config = dict(
    experts_per_token=1,
    activation='swiglu',
    normalize_top_k=False,
    n_kv_head=3,
    parallel_block=False,
    schedule='wsd',
    seq_len=512,
)
Below are experts of layer 3 (counted from 0) of a mixture-of-experts language model. Rows are named router (the router's row for the expert), gate (a neuron's input weights, with its number), up (a neuron's input weights, with its number) and show model dimensions 0-255. Each number is 200 + 30 x the weight over its row's rms, rounded and kept within 0 to 999.
After each expert's rows: "gets" lists some tokens that make up at least twice as much of what it gets as of all text. This comes from a sample of Wikipedia text that the model never trained on. Tokens count by the router's weight.

# expert 4
router,186,182,183,160,187,198,172,197,198,119,222,161,216,182,204,211,225,169,197,211,184,198,180,212,193,164,154,169,191,196,200,180,230,105,199,195,262,199,205,186,170,213,148,175,186,139,200,165,157,223,186,181,199,198,210,201,236,215,197,193,257,198,187,227,225,184,186,233,235,178,191,235,185,157,210,194,184,234,176,195,214,207,172,189,184,222,241,147,215,196,179,236,214,152,221,119,190,181,209,182,198,195,183,208,190,246,222,224,136,230,197,231,172,123,160,150,175,217,200,174,241,206,277,231,169,192,225,237,206,196,211,236,183,240,222,203,228,216,159,234,251,197,239,212,177,195,167,232,217,209,205,161,244,161,133,197,171,184,218,220,208,221,217,221,183,149,266,176,243,176,198,190,211,200,230,217,212,152,188,200,193,191,176,229,222,220,178,178,138,206,215,242,197,205,151,186,226,219,214,223,211,226,156,158,233,220,185,208,184,176,153,113,212,191,220,239,225,191,135,219,195,217,246,186,248,165,200,221,224,223,187,250,186,193,201,179,125,223,162,203,167,239,219,128,236,252,220,225,195,206,180,206,215,143,232,210
gate0,227,189,245,222,222,179,223,272,202,215,214,183,147,203,196,194,169,215,216,221,182,205,243,195,189,176,245,217,212,166,148,181,174,254,221,201,198,212,174,150,176,209,182,169,212,188,187,222,175,255,212,186,167,240,190,230,225,194,220,223,134,178,158,246,234,204,225,193,212,236,158,202,205,155,207,204,174,229,161,186,240,200,221,152,174,200,196,161,193,249,176,181,220,286,253,214,230,196,176,198,213,196,200,198,166,214,191,194,234,123,181,231,173,202,262,165,210,250,176,191,230,194,207,200,163,150,186,180,136,195,213,210,238,230,230,182,244,179,209,178,236,150,266,222,197,206,263,179,237,217,150,196,200,192,175,260,190,127,245,161,177,185,210,217,170,218,183,158,212,178,163,187,202,199,171,232,221,184,218,126,170,180,132,221,172,227,221,202,172,172,198,217,245,249,154,146,189,191,198,226,191,240,218,207,176,206,154,203,200,210,219,188,205,193,226,197,201,210,238,216,281,203,236,188,211,179,210,154,131,202,213,207,227,205,238,156,198,152,147,204,182,181,227,154,208,222,224,177,170,165,189,177,236,178,182,187
up0,193,192,223,247,165,140,181,226,221,197,175,203,213,238,148,185,197,232,205,217,198,176,184,206,213,213,154,210,173,197,233,238,203,196,216,211,271,142,216,201,136,235,203,219,209,177,221,171,212,208,200,267,199,152,204,232,217,138,195,225,197,191,230,289,253,175,175,138,187,203,223,144,222,211,220,276,169,204,231,205,208,194,175,205,170,223,224,200,177,175,173,224,180,264,194,231,193,151,197,191,193,215,258,191,175,144,159,211,209,214,216,148,154,162,168,218,192,184,222,210,163,235,199,223,157,240,203,226,236,176,201,167,204,207,177,196,229,214,151,250,204,149,200,148,119,250,204,175,168,223,232,214,193,203,180,175,215,189,181,182,150,219,244,197,183,206,146,226,186,148,195,195,193,177,168,169,196,212,198,179,192,211,198,192,201,221,234,204,197,177,199,249,141,170,230,144,171,241,197,210,173,202,180,176,216,173,219,161,153,154,178,188,163,231,206,198,213,183,188,244,240,215,203,172,240,239,170,157,209,215,195,157,230,173,181,192,177,199,162,194,204,223,177,284,179,199,223,263,231,166,159,198,224,196,227,254
gets: "-", ":", " m", " c", " b", " f"

# expert 7
router,216,213,215,164,180,190,176,290,162,199,204,219,226,226,220,175,182,214,209,200,219,212,202,205,196,224,193,196,271,224,209,128,215,224,152,196,186,232,116,194,221,214,224,174,246,180,226,219,252,209,237,236,171,223,166,245,208,173,212,231,183,188,217,193,173,203,233,272,201,189,221,177,187,219,186,180,288,216,221,192,262,290,258,227,162,198,173,199,221,224,133,212,164,177,199,211,189,184,188,196,186,179,219,213,208,195,199,203,195,166,210,190,199,152,211,229,154,197,183,212,205,187,206,191,223,214,159,240,212,202,160,186,207,216,211,260,206,213,183,142,138,201,188,183,210,202,247,211,238,258,227,128,162,224,221,187,163,202,258,199,171,210,212,191,199,208,177,209,202,190,252,186,208,211,162,189,180,228,178,163,189,224,186,227,239,177,212,184,199,229,216,201,156,190,217,206,152,206,182,215,181,215,193,241,194,181,217,199,251,241,195,216,211,206,258,180,189,227,236,264,206,165,182,207,242,229,197,205,254,150,193,223,189,240,284,190,231,253,164,162,189,190,242,224,213,162,192,207,177,177,226,144,134,142,239,187
gate8,214,227,153,143,154,190,224,207,177,184,188,180,167,254,254,181,227,158,215,207,245,209,191,187,208,231,197,245,229,213,203,215,189,194,245,182,235,221,197,154,165,221,196,171,205,230,152,225,166,217,156,214,159,177,155,190,145,204,206,222,171,209,212,184,205,266,187,193,231,227,209,224,210,190,203,205,259,163,190,207,219,146,188,210,187,184,136,269,141,204,227,249,186,181,178,202,198,235,217,212,221,204,240,164,200,176,182,120,180,201,192,198,185,192,253,238,153,233,241,161,186,261,200,215,156,230,235,278,177,187,231,193,196,171,172,165,232,190,179,172,92,164,198,204,185,200,215,151,198,199,244,166,210,251,241,157,167,160,181,200,210,229,226,188,180,195,153,182,195,192,191,206,135,188,206,212,178,220,241,218,206,215,197,198,178,163,201,260,172,212,161,159,185,251,229,149,200,192,204,214,159,231,282,196,222,218,221,195,262,208,230,199,186,210,149,202,179,141,190,189,183,178,248,177,199,169,219,216,197,208,203,145,204,209,189,213,201,201,190,190,256,176,205,208,225,174,173,241,225,186,214,189,170,217,158,189
up8,246,169,233,162,212,215,250,251,200,215,218,220,288,187,179,194,212,194,223,146,268,184,201,217,208,179,209,222,186,215,164,240,204,249,201,244,217,198,157,265,188,212,180,160,216,154,176,232,148,231,199,172,152,176,140,215,205,188,230,181,235,176,141,233,197,184,183,201,193,176,252,189,180,219,224,203,261,240,177,170,176,212,212,200,182,197,137,228,174,190,242,207,292,227,196,197,226,182,198,225,192,243,177,208,233,203,180,131,153,226,186,209,162,214,200,165,169,183,187,190,184,151,156,215,193,200,178,222,212,145,245,192,179,240,208,185,175,163,192,202,190,214,222,208,230,188,207,201,189,203,208,187,228,188,212,199,208,168,213,174,200,219,180,262,232,190,164,186,226,167,186,211,135,174,232,184,176,199,209,155,217,271,236,211,180,184,178,200,214,184,245,145,247,194,180,165,174,151,210,194,130,256,209,179,232,213,240,180,216,245,247,234,191,198,220,161,209,221,165,176,156,226,220,171,160,227,219,215,268,208,163,164,249,170,186,217,155,183,200,204,155,187,178,160,194,227,202,262,203,190,189,241,189,186,216,195
gets: "ing", "ed", "ly", " it", "s", " to"

# expert 6
router,213,203,208,204,208,220,246,207,195,222,186,155,260,160,191,179,127,217,227,190,174,236,223,197,195,204,154,272,173,181,216,210,175,165,264,192,210,203,236,209,229,187,217,126,171,249,174,208,224,204,176,248,194,200,236,98,216,192,202,204,243,166,220,237,183,207,159,218,212,216,229,209,213,197,181,231,249,202,196,196,160,156,203,183,214,207,250,195,166,184,216,213,188,238,207,191,166,185,199,216,206,202,233,231,231,219,179,217,225,213,203,227,180,271,198,158,201,203,170,222,204,148,227,259,225,241,235,161,181,163,186,174,163,170,204,237,206,180,249,220,192,162,197,206,189,202,230,191,177,239,194,199,266,214,199,185,192,190,234,172,284,175,180,199,242,159,194,141,225,216,189,202,198,203,210,240,236,224,188,229,221,233,144,232,204,189,208,232,182,152,229,190,194,203,195,222,170,207,194,229,166,163,180,190,165,246,208,211,158,184,213,262,156,179,174,215,199,216,180,285,171,178,231,180,249,132,211,166,256,174,195,158,187,187,167,178,247,153,200,191,215,215,214,207,213,216,227,212,243,215,178,258,204,275,194,247
gate0,166,186,198,208,154,229,188,170,182,239,246,195,240,208,194,155,205,199,211,193,165,178,224,173,228,159,118,205,192,232,226,172,184,177,232,205,176,159,191,109,199,196,212,214,241,199,216,196,192,176,199,225,211,233,219,252,177,175,184,230,176,208,136,228,207,174,145,190,206,132,171,231,232,191,202,192,191,208,238,225,187,166,207,165,191,263,186,239,195,206,218,199,224,251,138,177,189,222,262,240,189,252,205,207,221,209,212,180,223,185,200,133,205,166,211,165,173,176,181,212,251,179,178,213,142,180,159,181,146,215,124,198,258,241,225,165,202,255,160,211,208,216,196,223,190,202,182,172,210,177,196,221,239,217,184,180,166,227,183,232,174,219,237,201,186,225,187,144,179,247,204,252,199,222,162,147,212,209,195,206,195,177,205,173,193,175,213,186,226,190,188,186,189,213,167,193,268,213,220,205,264,231,182,200,153,203,207,181,164,229,245,194,254,221,247,148,143,258,184,153,209,187,236,194,168,251,180,194,210,230,185,204,205,166,260,210,210,201,252,222,190,245,176,156,169,196,211,218,222,242,147,232,186,174,181,171
up0,190,229,218,237,126,230,235,194,242,217,165,195,231,219,208,219,254,128,210,219,234,215,205,166,207,227,215,195,172,194,151,205,179,190,245,234,188,169,196,166,171,188,205,169,260,211,195,177,121,258,206,225,166,195,193,228,228,231,234,208,198,222,294,199,196,208,214,209,161,157,198,203,244,222,251,213,181,234,161,234,255,142,224,176,215,190,142,227,196,166,242,259,204,254,144,140,172,197,195,192,202,217,148,174,211,232,263,179,255,214,151,211,208,223,143,223,206,185,146,183,191,159,198,141,197,181,217,253,144,177,168,186,168,237,226,150,210,193,130,228,170,213,205,190,169,211,222,165,158,189,219,214,182,243,217,200,192,182,187,216,208,214,198,196,236,178,160,166,168,211,208,207,184,222,174,199,204,181,217,182,253,215,244,166,180,211,168,176,206,162,159,255,174,202,233,213,195,190,199,239,224,222,245,203,219,195,196,227,154,182,185,215,239,175,212,190,181,261,198,177,207,144,164,192,207,190,191,172,170,260,186,183,241,230,170,208,194,211,233,236,212,244,237,184,203,203,200,215,218,212,187,218,232,199,219,196
gets: " the", " of", " in", " and", " for", " a"

# expert 3
router,251,201,202,213,193,185,197,180,220,207,195,165,218,209,165,177,217,198,172,211,236,143,152,176,237,182,229,178,271,164,179,219,158,219,207,228,176,198,207,195,203,173,153,235,272,270,166,174,140,153,231,221,239,176,248,182,190,215,241,190,169,219,171,186,230,253,211,151,197,214,166,171,218,226,206,203,172,156,180,227,173,218,197,216,240,206,155,271,195,171,185,153,219,249,213,175,251,255,195,168,222,199,240,216,215,169,178,228,213,174,213,198,206,241,196,181,235,199,237,181,188,196,147,216,196,193,183,230,221,204,260,207,186,155,189,188,206,194,195,259,262,174,225,268,182,195,230,202,219,182,174,272,182,178,233,176,189,171,172,176,164,220,235,214,129,178,206,191,192,204,160,195,139,213,147,164,166,179,207,192,180,226,224,140,147,193,211,205,227,190,189,223,194,137,223,217,220,179,241,193,240,171,235,207,205,177,184,163,201,221,131,242,235,220,195,179,179,159,190,132,205,235,176,186,213,195,228,168,165,208,200,204,178,184,178,234,221,204,190,174,247,186,203,166,156,203,188,191,234,147,218,155,183,211,143,206
gate8,225,185,150,195,141,238,207,132,218,177,210,191,243,198,219,141,191,198,230,220,218,221,214,177,171,180,210,207,185,242,189,208,208,182,206,250,172,155,174,217,237,261,219,170,251,175,174,236,137,207,207,223,241,178,180,215,185,182,193,197,253,192,239,203,206,234,169,162,193,208,183,174,197,196,176,182,139,259,201,235,222,209,174,226,250,225,232,207,179,206,167,197,156,156,210,170,139,215,175,168,232,204,186,139,239,194,181,211,153,162,122,241,181,184,235,208,182,149,184,240,176,206,196,193,202,216,216,185,240,215,199,218,179,161,197,212,173,247,161,152,241,230,200,207,183,188,248,229,232,187,217,177,196,158,193,214,177,215,227,224,162,230,188,256,168,219,295,210,213,208,203,160,239,187,180,193,225,237,204,244,209,202,299,224,214,190,165,208,216,198,160,248,141,200,191,200,168,185,173,209,194,153,191,218,190,225,231,261,257,205,185,276,222,213,184,172,186,186,241,198,228,180,193,289,223,185,202,187,199,175,186,208,233,146,227,219,188,165,217,209,186,175,195,221,242,182,201,209,197,158,216,212,213,182,191,195
up8,215,213,234,175,181,153,240,173,158,231,196,119,198,215,175,193,194,208,206,173,257,185,209,236,221,200,178,187,199,178,155,175,187,187,245,161,149,158,184,246,239,212,160,237,221,214,218,205,132,189,160,192,165,172,218,224,181,262,258,233,175,189,210,217,197,145,207,194,194,216,182,182,173,178,153,212,249,204,163,233,237,209,199,172,192,200,203,190,125,204,218,194,233,213,188,259,183,202,169,184,182,243,178,191,217,210,180,146,158,219,227,215,168,273,209,186,229,240,187,242,210,222,197,179,173,191,232,214,200,256,180,231,258,251,203,184,161,161,176,195,157,192,193,220,220,222,183,204,201,172,227,210,174,262,199,249,195,171,172,166,243,203,193,182,229,200,129,165,189,174,183,213,193,225,182,216,195,182,202,234,225,230,192,239,180,218,229,198,207,147,179,265,177,201,166,189,137,207,229,163,169,206,161,186,138,251,180,198,215,203,129,204,168,224,207,178,207,191,161,150,218,213,155,199,169,181,253,203,171,194,177,200,215,254,245,178,222,197,192,133,198,257,210,240,191,183,195,230,139,166,203,173,189,225,198,244
gets: " (", ".\n\n", "\n", " |\n", " \"", "\n\n"

# expert 5
router,198,202,176,182,243,159,204,204,174,235,181,198,219,178,230,214,227,185,201,171,195,180,209,191,191,170,165,174,129,201,214,199,181,171,158,215,218,175,169,213,167,216,205,197,158,124,211,233,208,205,240,151,184,221,231,206,261,199,180,224,200,216,207,187,216,223,238,161,222,202,213,216,156,148,210,241,133,260,201,233,172,186,155,149,159,190,224,138,182,150,240,202,198,166,194,180,200,198,210,223,196,198,213,145,173,183,198,171,241,215,227,189,211,208,219,218,195,235,184,212,170,206,236,219,177,187,195,166,170,211,184,215,231,225,192,204,200,182,224,186,213,225,189,197,162,182,206,234,239,245,203,209,158,194,240,240,208,217,133,152,235,150,175,219,173,232,155,265,183,204,247,185,229,187,197,255,169,235,269,238,226,211,182,224,204,233,192,247,213,175,188,179,221,233,150,139,235,153,169,157,171,229,216,195,212,179,251,231,180,191,193,168,190,207,206,190,177,174,262,280,239,207,180,221,165,210,197,264,154,253,186,162,216,161,192,213,237,176,227,187,247,216,181,169,174,232,183,232,250,207,203,263,162,193,268,228
gate0,231,195,178,213,212,203,172,196,207,180,166,174,203,182,192,252,162,234,193,166,164,110,166,220,219,218,224,212,121,213,273,211,145,225,166,208,174,181,189,207,193,206,210,150,202,230,172,225,174,182,220,216,269,182,248,190,192,256,263,186,221,195,227,142,223,221,204,211,137,206,192,176,158,209,194,235,245,229,200,224,185,233,203,211,236,234,232,221,256,203,230,260,214,217,240,212,247,206,216,234,194,181,222,163,190,263,202,211,220,213,217,240,187,229,222,153,175,180,166,182,239,188,243,215,227,187,160,201,233,205,206,196,206,204,183,192,189,236,199,181,222,195,189,223,233,165,159,224,199,261,242,146,209,177,151,212,207,221,220,281,195,201,258,215,206,161,176,197,258,207,228,193,156,192,206,260,252,225,194,241,172,196,198,187,169,185,184,226,170,172,200,266,123,185,215,215,213,230,193,192,200,179,171,186,201,201,234,157,161,203,175,223,173,188,224,204,157,272,148,178,124,159,239,180,219,200,182,203,210,173,190,151,236,198,216,216,199,169,244,165,187,190,188,164,233,187,182,179,181,209,177,193,213,194,179,188
up0,238,191,227,229,215,192,183,191,192,184,209,224,197,238,207,151,231,203,183,228,195,171,242,181,172,154,192,205,195,144,216,194,227,233,205,197,215,202,235,183,251,226,180,291,241,173,210,136,175,246,187,192,244,173,204,207,192,211,189,180,201,177,231,202,149,198,180,264,171,210,214,176,206,154,225,155,215,247,221,210,213,237,205,189,197,100,212,188,202,201,223,182,173,190,191,203,191,196,203,131,236,202,236,232,197,163,150,146,183,150,191,159,205,192,190,218,191,238,215,163,201,214,207,204,201,194,262,216,166,178,128,204,166,212,198,185,205,155,177,218,180,276,188,161,149,214,143,193,168,177,182,229,267,246,187,183,222,156,197,187,184,220,249,166,204,189,195,168,155,142,228,218,218,202,178,219,217,169,223,243,198,162,135,223,165,173,242,256,254,219,194,215,198,241,202,184,209,184,222,199,202,233,205,158,133,206,226,197,194,233,203,254,177,176,220,179,201,194,216,249,156,195,210,163,174,148,181,220,251,250,184,210,221,174,212,200,210,161,149,200,160,227,174,156,216,182,178,233,221,201,176,183,250,171,169,219
gets: ",", "),", "6", "5", "4", "8"

# expert 2
router,146,245,208,205,206,217,172,184,191,209,192,210,167,197,189,191,223,235,223,231,178,169,175,211,221,185,223,235,168,190,210,217,226,225,177,146,215,172,209,186,195,188,209,185,216,145,231,179,138,201,208,162,225,186,189,221,161,180,227,171,157,208,229,211,186,204,145,180,180,208,235,232,246,200,217,240,180,220,195,202,234,161,241,215,135,208,205,165,201,234,229,206,228,214,210,183,187,160,280,228,201,218,143,184,206,167,192,163,203,187,131,213,237,197,245,196,148,148,206,184,148,224,165,216,238,205,247,158,207,214,193,197,210,203,214,191,203,160,242,271,202,208,176,154,175,223,134,178,208,160,170,230,204,233,195,178,209,214,199,256,179,199,147,213,218,255,259,213,153,232,219,198,190,159,237,201,184,150,187,223,198,170,203,254,219,191,237,218,143,226,270,220,221,241,168,247,238,235,221,180,236,166,155,219,197,165,185,201,198,178,136,225,239,208,213,254,191,214,178,197,169,188,186,199,154,187,193,206,199,259,180,188,189,236,192,209,196,232,252,256,182,220,198,201,239,180,145,198,142,268,149,207,251,171,186,206
gate0,190,246,203,137,229,230,197,221,257,232,189,165,146,188,250,180,271,265,176,199,206,189,196,164,173,208,202,246,261,169,146,226,155,204,191,154,158,200,176,235,219,230,190,178,214,165,229,248,254,188,200,217,208,195,251,253,211,168,171,199,231,181,167,157,187,203,236,173,200,216,249,195,199,219,222,230,218,169,195,220,149,196,191,170,157,239,220,228,207,161,224,191,168,167,236,248,280,203,169,209,211,186,233,206,187,232,222,189,218,183,262,199,227,198,208,206,232,175,162,221,147,205,235,191,191,219,207,180,194,215,177,158,186,244,204,140,189,146,185,199,218,223,205,184,208,184,225,174,223,209,185,169,180,220,192,259,181,198,177,194,233,175,211,213,199,194,174,256,201,185,284,217,199,171,174,187,226,238,215,164,177,237,183,207,245,240,174,207,186,186,144,189,200,197,175,162,183,214,230,235,151,240,146,211,187,226,220,228,225,186,180,217,174,215,233,234,188,225,202,228,197,230,200,199,149,186,173,207,206,138,160,164,217,150,168,215,254,254,221,236,211,187,175,229,237,117,185,164,198,169,180,229,178,222,210,241
up0,206,200,224,129,165,202,227,195,143,166,230,197,143,180,194,217,227,211,168,174,221,190,219,178,135,203,237,218,172,202,178,188,172,184,144,174,158,192,195,149,207,208,171,219,204,195,189,247,224,186,231,208,201,238,224,199,177,199,207,213,240,181,184,178,224,243,253,174,250,189,270,172,231,224,249,163,186,152,175,214,190,224,158,200,203,185,189,251,214,205,201,171,196,190,195,241,235,208,174,274,150,154,184,195,162,198,179,187,231,178,279,210,211,207,210,187,186,136,188,209,237,205,198,204,144,227,162,184,154,242,205,212,200,224,219,151,222,211,216,217,248,233,202,168,182,129,185,197,193,229,195,178,187,246,215,211,195,201,146,247,211,185,156,194,212,199,154,180,200,180,240,213,181,212,223,195,219,280,240,217,196,212,234,160,207,208,142,182,229,161,171,231,184,194,208,156,252,206,206,219,196,168,142,169,174,202,224,206,187,226,153,204,221,142,179,206,153,223,238,209,233,236,171,206,196,214,208,184,149,179,215,179,218,162,179,206,206,226,195,168,214,227,211,255,154,131,240,238,166,253,149,249,163,229,175,219
gets: " |", ";", "|", " ", ".", ":"